Experts of a small language model: 4 picks a token, a variant of Muon for the experts.
Below are experts of layer 6 (counted from 0) of a mixture-of-experts language model. Rows are named router (the router's row for the expert), gate (a neuron's input weights, with its number), up (a neuron's input weights, with its number) and show model dimensions 64-127. Each number is 128 + 32 x the weight over its row's rms, rounded and kept within 0 to 255. Numbers have three digits each.
After each expert's rows: a language model's description of what the expert responds to. This comes from a sample of Wikipedia text that the model never trained on.

# expert 45
router:213155142114153159131152102111152125126124153155127151123147146148069114121101161154124145161099125115144107096163191207060151107121114105171205115084090155111142127190140138104121104113076098
gate0:134152143133075188188147157163180125108176142092162134117097131093095102158121097175103119152125130100138198105140120066119117060163076097148164090079059142115076079136073208127135107159084090
up0:179156118108046172117171142135136140116135196052132166129077089125115133099101116168092153139160133066125187143119115128131138084157077126133161070098054127103122062163074213142119103155084077
gate1:094140066118155086141163164111132131159051095206110095169167138071106156134172129102120164169110122084169126102135150176118123154163156098143151133114060116115070178093159142108091141129111104
up1:126109045164148142115140159144116098129115211149122080141155073103104105137117114111126135159122122175116117190142092194119144117113120159140121146151071116178136096096072123119180117114129071
What it handles: Sentence-start function words. Words beginning a sentence or clause, such as The, This, However, He, and the right after commas, plus sentence-ending periods.

# expert 56
router:135133142096128147135148143113136138132121103140138179139157154129159142085123195148107133174050169172139129044143147193094134136193160092124116131116069183137116166150192138038105095136115122
gate0:154094163146104150127147177174144112144114094153123123129087191103133115102144101171068130159151084161113124126143145166145171103156143099147143184194168114129136143131173103076116098080095073
up0:134054180167145074129111167129164086137123148149112072124103144122092105154095096104103156141155155113129124080142130170198067082089170141136148136145096081133123093164159125127160149160095075
gate1:140157111046132073115181134131135090123113116109175148146117128089105178084157125131127141144134155145173099121081138155142205133110128134141123177097030153197124191187155108101114081131119147
up1:107177064137121175186096081123104129172120125103136098175100095116112162105146120149144150089105143044100105075129123125116116058142071133044191169108099212154098092096072179148161122087136143
What it handles: Ordinal suffixes. Ordinal suffixes and ordinal words, as in 21st, 3rd, 18th century, first, second, third, and some other word-final pieces.

# expert 2
router:129219094093122127174086132155118122136115124185141143141139139084113145112089150179120107149060186165157080133135139126145174156154091125106133122073088129139104145139136124103114118087119071
gate0:161168130079114101150098138113152144107148131169144139133150153096140095155152174116073111136114153131149094124141139206174111119140112047163173111168126059119125162055186138086137146105112103
up0:096180135125129140087107121142091147114082144115076118097099093142136156117080078117134133080141125096159156118129089028071116143117062169162055128119177183121125095127110171127097130146174160
gate1:125158115165139097122120149168093113064127130158118115109204140136123099121138096099117111186102104167158099173171114173181125173136127128162167137098094075148137189113217122181146179125106075
up1:104140152137153153109083104085100113202152101080171166118078153064182190143111116157133114147119217083107160129084105136121132129104180121134122129154109096103134113135096151054120094112154171
What it handles: Clause-ending commas. Commas closing a clause, name or phrase, often before and, which, but, who, e.g. "His mother, Helène", "removed, and".

# expert 4
router:158113109124092136147042138127145171088112084131126133104144104172156087105118135163152148134119144160135144111166129149143158094153124119187102129168109122180114155123100151141092147124067088
gate0:118105152112072144165103115139137120108119092150129166092096110145118050116065177104108125119133109098105107143098109125115141094102128059162120157157152148173076109129166077126130140104152115
up0:123129095137170124117168164159120176142136051138183187108154134131136145113103098121110083174168128114096083122091133119083094116182092087091169140127173101143113181083166142146174122124077156
gate1:162117114105140084117103188160120123076159160132118157141154121084108170095180135181159101123117162107121163120148166181143134157098063065082095125131157135191084074156125151124081106118135129
up1:102135083075124124141122110118106142148181133118132077131128106157134096149109093123129096093108161112170192136141124166106122112071079140085134161133142127163074092126167165074161110135197108
What it handles: Word-initial letter fragments. Short lowercase word-opening pieces after articles or conjunctions in ordinary prose, such as v(incit), d(wellings), rec(ruit), g(arnered).

# expert 48
router:162187122167106110095123143165135173074142159136155149123149141114130140121081138137121140149053183157164148064190114109162123160102083103153133109124067138117099126122114137078086066107146079
gate0:127174131109125092088107127126161106149186124126136123165169133107077148115138107166136122135150105128153120133075130085165147167217099102123102083124166125141123184155137153183115155102148111
up0:124083140113130147148114126103139116213150106135093145128115120145153171169120143146085123086094129187130113127116113154081136109148125082175096151132133066087166136089175138157132169120119144
gate1:088168133158146109108073159096102157102188116114136132080174098108124146154088111110135145154130086159158112176148146084168097116121081095160083096112096175099115088109138122128097111148077109
up1:142156122105100172120107101068134154142130124152179131149137178107092156136080093186180114160112109135086126100109088110098141158119110159129201121158092120085117158075124069084219119189165140
What it handles: Digits in scores, figures. Single digits, commas and periods inside scores, large numbers and percentages in tables, such as 11–2, 20,000, 46,025.

# expert 44
router:118123124108145081192189144179088170128160072137205107181123097131132135104142152156138133155141160131111053159159160178115166094100123069106200151122082178118106201100123111065156134118111124
gate0:148079144113129119117132125138117169111093059149154104187114055138152152091164180155153154099134164148132087160142127164146155117160123080089123104131107188090099153125095137142095179058105078
up0:100148139127172178123201094146144132138092137139154157155108123185101155224067153171162162147159084132124141181137113108144109080127119168097161114161138133117139183130168142139188116141155122
gate1:105106158131131132119173093115081130128154158139125141143068182106060148092073140168081082104102113108097088151122134129060134159166097110147148161117187155155089102160104169144101176142126132
up1:146181134143122149078152100101115160148221094176137113142115120066094134106093152119130152069137137172143067095111133141099127075163190060137185073121132107143122110120098155130140156109129159
What it handles: Verbs after subjects. Main verbs right after a subject pronoun, name or to, such as took, wrote, won, went, said, praised, and past-tense -ed endings.

# expert 63
router:164140130105097085144144145126122187116142135143138161123196138127143173144147153133156144179114166154144084123158147127072155158140145106155207191076142128117131153110121144095062152091031050
gate0:157145117134111093110187129137127116106177176115140200085117147157094119111125084077134144141131179138133125105153124212075160146135095126177153102079097104108080099185111122160146130173100120
up0:153125112127159099187154142158102120131107149108171129075107110133136132182071115140103122133180156119107081141182104131200110108129104098083151168215148118136061141122081146125113134138129116
gate1:188135133145161035122151085104191157158095107176139150152114139140089119125063175066125141135130146132137135127102188141150117157184107079180176167154121147112083154103172156097114167110103079
up1:115115121140132158198100160137113100147141092072138095174100086106166181145160094178122113197135176142116044089151168125153138102129123083087150127108092098124070169146091123170107105049145228
What it handles: Verb prefix pieces. Word-initial fragments of verbs and adjectives, mostly prefixes like re, un, dis, imp, cond-, before endings like -ed, -ated.

# expert 16
router:165115117113089141141103178100128162092140172160098152159162135123173149103117141118144104122051176170149124057144163125147117123174143138205139157106101130122106112105109105161109145119072055
gate0:172146080142125145156160165126119146162096140141075103086116133135093159104112128096129116148138172119188169130157113129150080142215099074119091141121099090135119183175144096162115118099070101
up0:114160178124122109147134104152160154097181093152177056093107123091170127116127121111143072116145151121068218090126116105134106101123156132135154129181157073099094117167152109140114093148165129
gate1:146108109158168123185149113163165139141090120163131126162102141122112193115035178122158113128113180157112115143100125206130134145136134137133154140147092119131137104076164107144149133153138125
up1:169132094150095150120125175180184089116134063137133138143182165122121170109077120110131103143086118179088160106092136209113137197164129131157157172122154107123129171094097140162086128048077114
What it handles: Mid-word syllable pieces. Interior syllables in the middle of longer words, often technical, taxonomic or surnames, such as sl-ud-ge, curric-ul-um, Vult-ur-idae.